From a checkpoint of a small mixture-of-experts model trained on Wikipedia.
Experts: 128 experts in each of 10 layers, 48 SwiGLU neurons an expert, 8 picks a token, a sigmoid router, a shared expert of 64 neurons.
Below are experts of layer 2 (counted from 0) of a mixture-of-experts language model. Rows are named router (the router's row for the expert), gate (a neuron's input weights, with its number), up (a neuron's input weights, with its number) and show model dimensions 0-63. Each number is 200 + 30 x the weight over its row's rms, rounded and kept within 0 to 999.
Before each expert's rows: a language model's description of what the expert responds to. This comes from a sample of Wikipedia text that the model never trained on.

# expert 23
What it handles: Clause-ending punctuation. Commas, semicolons, colons and closing quote or bracket punctuation ending a clause before and or but, plus final digits of years like 1865.
router,218,206,214,208,206,221,173,181,206,188,194,223,206,236,228,191,201,220,187,204,208,203,211,216,197,183,159,170,188,205,195,227,261,215,193,176,190,166,212,224,205,188,205,243,224,166,167,239,189,195,197,249,197,197,214,154,175,243,158,189,109,216,191,201
gate0,185,178,197,199,245,212,202,146,186,171,180,200,201,162,140,210,197,200,195,162,197,196,218,205,223,158,174,199,202,185,226,135,286,205,197,193,192,196,200,260,187,301,156,199,215,197,202,196,174,156,214,198,186,189,196,184,208,220,157,196,192,185,166,173
up0,242,226,210,218,226,176,177,226,258,211,253,200,204,201,205,199,185,201,198,275,172,167,167,199,148,229,188,154,207,201,187,212,189,227,202,241,253,195,211,187,206,164,255,273,207,201,205,250,212,212,182,155,207,206,191,264,148,131,206,210,210,173,229,201
gate1,220,178,156,189,204,183,199,206,227,196,202,198,201,219,243,173,203,186,188,199,253,197,188,191,195,203,123,191,198,202,247,196,248,195,210,148,214,196,134,122,225,202,220,205,224,214,118,239,142,202,177,209,207,172,204,171,253,221,159,121,202,188,200,200
up1,179,198,240,184,251,245,198,198,200,182,152,181,148,189,199,188,225,269,229,196,197,196,151,176,200,198,181,127,197,193,199,156,200,205,178,203,196,244,224,205,149,271,148,202,195,188,232,160,280,161,198,194,208,199,195,201,189,208,206,204,193,181,195,222
gate2,216,230,185,174,204,179,207,195,220,205,190,202,202,237,238,204,201,247,194,199,209,180,205,180,222,191,133,223,206,221,170,162,176,182,215,151,199,213,205,172,211,199,208,236,196,206,151,203,217,209,194,258,197,208,203,164,213,183,181,209,212,126,207,180
up2,205,193,180,205,202,182,177,213,208,201,213,271,142,219,201,177,160,191,188,199,175,194,222,203,200,252,161,65,198,146,198,294,233,203,207,174,182,202,190,180,227,165,149,200,198,301,171,211,169,197,206,198,201,197,185,144,221,95,199,214,236,200,198,176
gate3,194,208,194,322,203,200,209,198,188,273,158,91,215,184,202,203,177,213,172,100,187,200,179,214,254,214,149,221,197,193,190,250,201,186,195,170,216,179,211,204,199,196,200,199,167,195,160,189,203,215,76,228,231,208,200,196,203,253,196,197,226,195,192,212
up3,200,235,213,212,195,207,204,191,252,207,151,197,193,198,203,207,196,196,119,194,199,221,184,199,206,196,217,184,160,202,148,197,214,158,203,210,201,260,219,175,199,255,187,166,202,194,259,183,286,193,230,229,190,205,207,201,227,193,122,217,207,205,196,200
gate4,198,199,218,183,174,204,206,204,196,219,205,196,201,200,189,195,71,208,162,230,237,190,200,196,197,203,201,239,200,205,201,222,200,205,133,214,185,216,198,218,199,191,216,168,204,199,220,182,174,255,149,196,202,201,177,254,209,206,202,202,238,264,188,204
up4,224,205,185,206,195,200,202,258,206,205,201,186,249,174,221,207,143,249,169,251,199,206,195,184,175,177,171,162,194,217,200,201,306,200,199,206,193,200,196,204,200,215,261,201,252,192,193,229,169,213,242,194,255,217,189,194,233,273,250,203,200,241,202,203
gate5,141,210,199,193,202,175,216,238,200,242,185,206,229,235,203,195,225,147,193,212,200,202,203,192,185,179,213,199,215,218,203,197,199,208,290,203,203,256,242,189,133,224,233,196,223,163,229,255,301,194,230,192,185,201,142,217,207,227,207,224,192,214,238,197
up5,232,195,261,192,208,192,195,179,183,183,264,185,198,201,209,200,201,200,201,181,193,187,197,203,193,204,164,208,295,190,186,173,224,189,147,194,199,207,200,185,206,183,162,160,182,218,193,196,182,180,196,200,215,154,204,189,260,102,196,195,188,158,191,253
gate6,235,147,255,133,191,193,198,229,200,186,199,254,211,201,196,201,185,159,200,198,194,207,199,199,209,208,245,205,282,219,193,202,193,198,223,202,191,206,162,204,187,219,179,190,254,198,218,254,201,206,193,196,151,203,200,240,216,201,255,236,191,250,189,200
up6,203,201,262,194,194,224,203,195,205,201,202,212,205,194,222,192,142,196,217,206,200,205,230,201,226,208,226,173,291,202,254,234,201,239,207,174,189,232,141,205,203,184,142,182,213,226,229,224,189,203,200,235,149,206,201,206,197,198,209,220,206,196,194,207
gate7,205,177,197,214,203,213,197,188,199,185,229,191,201,222,197,213,202,192,199,235,256,219,205,138,197,182,166,205,196,204,179,190,177,162,189,197,192,190,145,30,232,130,203,186,307,198,202,197,198,200,211,200,204,186,158,206,183,199,202,200,181,191,193,253
up7,214,189,199,202,246,187,198,171,202,187,187,199,191,243,186,200,258,181,210,180,202,203,200,220,228,165,190,236,200,211,187,151,188,198,201,194,205,216,199,212,240,208,179,197,199,202,202,201,165,202,200,219,223,204,142,205,124,187,201,200,203,198,180,262

# expert 55
What it handles: Clause commas. Commas after introductory phrases such as Before the war, or after census references, plus adverbs like also, then, both, often.
router,205,195,210,219,185,224,181,178,193,156,196,166,180,270,219,187,219,235,193,217,189,221,187,195,208,195,186,161,181,174,237,224,219,227,211,196,259,204,163,215,208,163,211,235,190,225,199,194,223,178,127,211,225,213,200,144,162,122,204,172,175,187,250,213
gate0,221,151,204,198,219,201,215,148,200,202,199,159,186,189,206,199,200,132,196,215,196,194,187,205,194,183,321,226,200,239,260,207,252,197,204,241,179,196,203,205,200,203,200,202,222,202,201,281,210,221,202,206,187,200,206,188,192,201,153,230,187,201,191,208
up0,195,150,199,200,189,203,202,229,202,200,251,234,244,208,195,222,196,252,170,200,208,191,197,202,173,179,199,117,201,201,222,210,232,195,159,195,146,204,208,172,196,220,155,227,197,180,215,206,185,192,243,192,196,200,180,197,205,196,184,221,266,297,156,200
gate1,201,125,205,208,203,173,173,205,176,193,181,151,180,205,182,191,209,183,177,192,187,191,241,200,222,199,187,212,247,198,201,190,227,207,192,172,209,215,173,198,180,197,225,192,187,199,151,190,217,134,166,209,199,261,227,240,222,153,188,210,224,200,200,194
up1,220,189,223,204,187,168,191,187,199,199,198,204,190,211,206,153,202,178,211,170,190,171,202,276,193,218,200,266,193,187,234,184,204,221,173,140,198,203,194,158,202,303,207,189,134,150,188,197,317,153,231,286,213,212,252,229,252,203,172,160,206,194,201,199
gate2,242,278,212,251,126,200,181,259,185,308,207,184,201,198,196,204,204,221,216,199,117,201,205,202,186,248,229,214,200,181,196,186,201,199,248,195,192,210,230,283,194,208,190,222,199,198,198,209,209,173,196,180,190,234,202,189,193,214,230,202,194,215,150,218
up2,247,264,210,154,187,209,205,209,211,185,202,177,170,196,218,200,160,194,169,192,234,202,200,204,164,182,162,242,229,286,220,179,285,163,196,197,214,173,136,211,194,167,215,211,170,200,183,199,194,197,187,200,195,202,194,152,204,200,201,191,189,179,196,187
gate3,209,212,195,148,173,211,193,204,127,235,199,144,211,201,143,180,126,197,233,170,160,212,200,201,233,200,254,194,192,200,247,191,195,218,208,162,255,120,197,204,209,203,199,227,160,209,205,200,315,168,204,210,204,225,195,188,196,189,210,220,179,108,263,201
up3,238,177,192,215,181,195,160,210,192,200,174,194,200,199,255,175,191,201,200,199,195,176,194,221,218,188,188,245,197,218,200,215,200,195,237,198,198,192,182,169,146,216,190,188,209,177,228,237,179,215,234,158,252,213,170,207,194,159,174,196,200,227,151,194
gate4,200,179,266,197,230,199,167,183,194,171,200,233,244,192,200,182,180,194,162,178,185,193,202,201,133,196,72,199,189,174,196,220,201,205,214,204,202,192,203,192,203,211,206,193,155,129,191,229,198,183,155,227,200,176,264,227,159,162,193,193,188,200,201,163
up4,199,266,205,212,156,149,198,180,212,255,174,199,201,214,184,207,213,139,228,212,200,197,200,213,238,200,200,177,201,133,179,192,107,217,197,197,197,221,244,200,195,207,87,216,169,195,226,199,278,176,201,200,210,201,183,266,199,184,199,214,253,227,192,199
gate5,93,218,184,200,211,202,202,201,252,193,218,200,195,168,181,213,242,199,229,220,163,199,196,209,201,183,202,189,183,172,212,177,167,204,195,159,212,166,206,129,202,200,184,198,216,202,219,208,200,193,203,158,170,200,168,235,214,269,201,207,212,205,237,203
up5,194,220,160,225,225,263,198,194,234,143,232,181,183,186,191,218,247,211,210,234,176,210,144,183,209,175,191,241,201,184,204,165,205,195,189,194,205,169,209,128,200,176,175,199,202,251,202,201,236,155,198,158,184,218,163,200,241,234,183,200,187,204,216,198
gate6,188,211,211,239,185,199,200,196,183,251,193,215,225,158,176,178,211,200,227,225,200,207,180,222,249,205,212,232,195,192,203,192,189,241,248,188,202,197,205,262,206,179,202,171,213,216,142,182,194,198,91,201,190,221,199,194,180,173,218,109,198,185,260,195
up6,173,175,207,193,197,208,188,200,184,196,122,174,236,198,177,199,202,248,197,203,168,301,207,219,241,118,285,193,206,199,233,209,229,189,204,207,198,199,213,215,199,132,186,194,233,187,198,178,204,198,203,218,192,209,197,194,137,230,200,206,200,238,203,229
gate7,204,208,178,197,218,198,200,181,188,197,186,198,207,168,137,192,199,234,226,212,223,207,195,262,337,159,219,220,225,191,215,219,200,216,217,206,241,199,198,243,190,175,193,190,210,201,200,224,207,196,203,208,135,198,140,199,203,209,259,199,197,184,211,215
up7,153,203,180,130,243,192,187,193,200,187,198,169,169,136,188,200,201,204,206,203,197,262,130,183,214,191,200,199,186,202,193,180,200,179,179,189,221,197,197,199,230,198,301,206,216,279,186,197,166,181,197,253,196,197,172,258,241,206,240,199,199,140,231,187

# expert 7
What it handles: Plural nouns after modifiers. Plural or general nouns ending a noun phrase after an adjective or "the", such as sectors, courts, students, plus "such as" and some commas.
router,210,165,229,254,218,168,161,228,192,186,208,219,246,202,200,217,199,203,184,196,215,190,196,246,238,214,165,225,189,177,249,215,192,212,234,219,239,144,207,181,235,196,201,213,226,150,121,242,152,201,147,233,249,192,212,221,219,229,192,185,155,187,199,287
gate0,262,269,203,228,167,187,183,192,190,194,209,209,213,193,205,252,200,184,204,199,198,189,190,204,216,202,90,184,248,201,199,193,188,164,318,213,181,216,140,257,213,193,204,203,195,194,181,247,226,214,188,211,179,236,190,173,198,187,200,207,166,185,173,219
up0,179,163,209,201,232,190,160,190,197,185,196,172,189,169,196,202,179,183,186,229,183,291,175,200,178,183,196,187,201,173,225,216,215,198,183,214,197,204,203,198,145,195,199,179,203,205,226,199,202,163,203,201,210,167,169,229,204,199,163,198,201,202,234,205
gate1,147,126,115,210,227,218,205,195,196,242,184,177,183,121,189,200,196,155,200,200,181,186,211,172,218,159,197,200,85,198,173,219,189,209,207,185,214,187,195,197,200,187,199,243,156,200,232,207,157,201,214,209,206,209,203,208,184,202,230,207,217,214,220,218
up1,195,234,193,202,233,185,173,210,223,220,189,200,170,197,196,202,197,208,215,161,204,202,205,196,208,188,192,189,214,189,161,201,197,187,162,177,195,187,167,206,181,185,219,208,185,199,204,203,200,277,187,202,153,209,196,205,202,172,211,286,155,227,214,235
gate2,198,202,164,217,202,96,152,313,216,201,187,242,193,194,222,201,223,208,117,216,195,204,228,203,182,277,206,201,228,198,203,196,170,234,275,284,200,222,134,203,205,269,202,137,207,227,195,225,131,203,190,215,227,209,216,209,252,217,215,282,221,216,191,187
up2,194,225,181,214,206,168,163,246,138,231,199,213,168,266,221,189,210,201,187,152,206,191,198,204,210,220,195,193,200,169,190,220,170,222,202,230,205,202,185,192,208,204,212,195,203,289,210,186,196,205,145,204,200,214,261,196,224,200,199,229,201,206,191,185
gate3,216,145,207,198,199,219,183,157,181,193,216,242,184,201,207,255,209,165,118,233,216,209,204,206,209,217,191,223,184,198,201,199,171,214,200,207,203,202,211,202,201,197,164,199,200,235,141,202,202,296,97,186,207,206,158,290,192,213,197,189,210,201,195,303
up3,254,200,203,238,158,205,196,246,198,194,197,196,232,135,216,206,194,200,204,200,202,185,225,201,192,207,194,223,131,198,201,241,175,168,224,189,254,191,183,139,150,196,141,194,187,144,205,184,200,197,201,260,218,201,135,199,245,214,199,201,220,206,202,194
gate4,202,169,189,217,122,201,259,197,206,168,171,187,180,217,208,206,187,195,181,202,182,232,207,259,251,211,200,180,209,199,195,195,187,244,254,129,209,197,227,215,203,217,191,192,203,212,190,223,178,186,159,223,278,198,197,197,232,202,200,201,206,170,200,176
up4,195,256,189,243,200,168,199,207,202,209,201,202,181,165,155,207,198,201,199,200,201,192,231,165,204,179,239,198,299,185,170,159,239,225,218,252,198,202,254,243,193,190,135,193,191,232,208,178,203,230,212,206,135,205,274,233,189,186,127,193,148,212,214,267
gate5,181,182,147,189,205,200,195,189,200,188,225,205,202,242,181,230,277,212,192,201,150,219,193,227,198,192,201,202,197,161,133,200,200,182,176,175,199,210,208,129,201,199,172,141,201,138,94,205,185,251,208,184,192,265,231,143,194,312,107,203,162,187,278,138
up5,198,195,192,190,181,198,210,183,239,193,195,229,189,211,210,196,198,233,229,197,239,168,239,191,207,177,265,194,206,199,203,232,243,188,153,189,198,162,208,205,224,231,198,189,205,174,233,199,199,165,231,232,234,139,199,208,181,149,211,213,160,213,185,214
gate6,187,207,197,202,206,243,207,201,211,216,177,180,261,200,198,200,213,172,180,181,206,228,204,203,205,185,222,213,165,130,164,199,173,150,170,203,195,152,178,187,220,201,202,205,204,212,134,191,207,153,196,193,205,209,216,203,198,217,187,203,191,200,200,202
up6,218,239,219,208,208,176,224,255,202,211,234,211,200,173,199,209,198,153,217,204,223,189,190,236,207,196,220,182,213,200,239,177,172,203,199,224,204,203,256,174,190,199,243,247,284,207,115,217,171,189,182,105,209,202,205,193,270,216,214,183,142,200,199,190
gate7,228,135,248,200,198,191,234,182,201,200,203,214,276,181,170,189,175,202,274,180,229,186,162,251,233,215,238,201,204,175,172,204,266,215,159,208,178,112,219,261,203,234,180,195,263,202,186,215,117,244,186,197,204,202,181,203,186,191,186,209,172,231,238,252
up7,217,274,185,204,216,200,183,194,200,198,163,217,196,205,152,212,227,198,163,227,132,148,200,202,186,198,190,188,200,190,209,201,175,229,229,248,191,190,200,180,127,163,195,202,186,198,206,175,200,226,198,211,197,199,214,183,233,172,222,201,201,152,113,186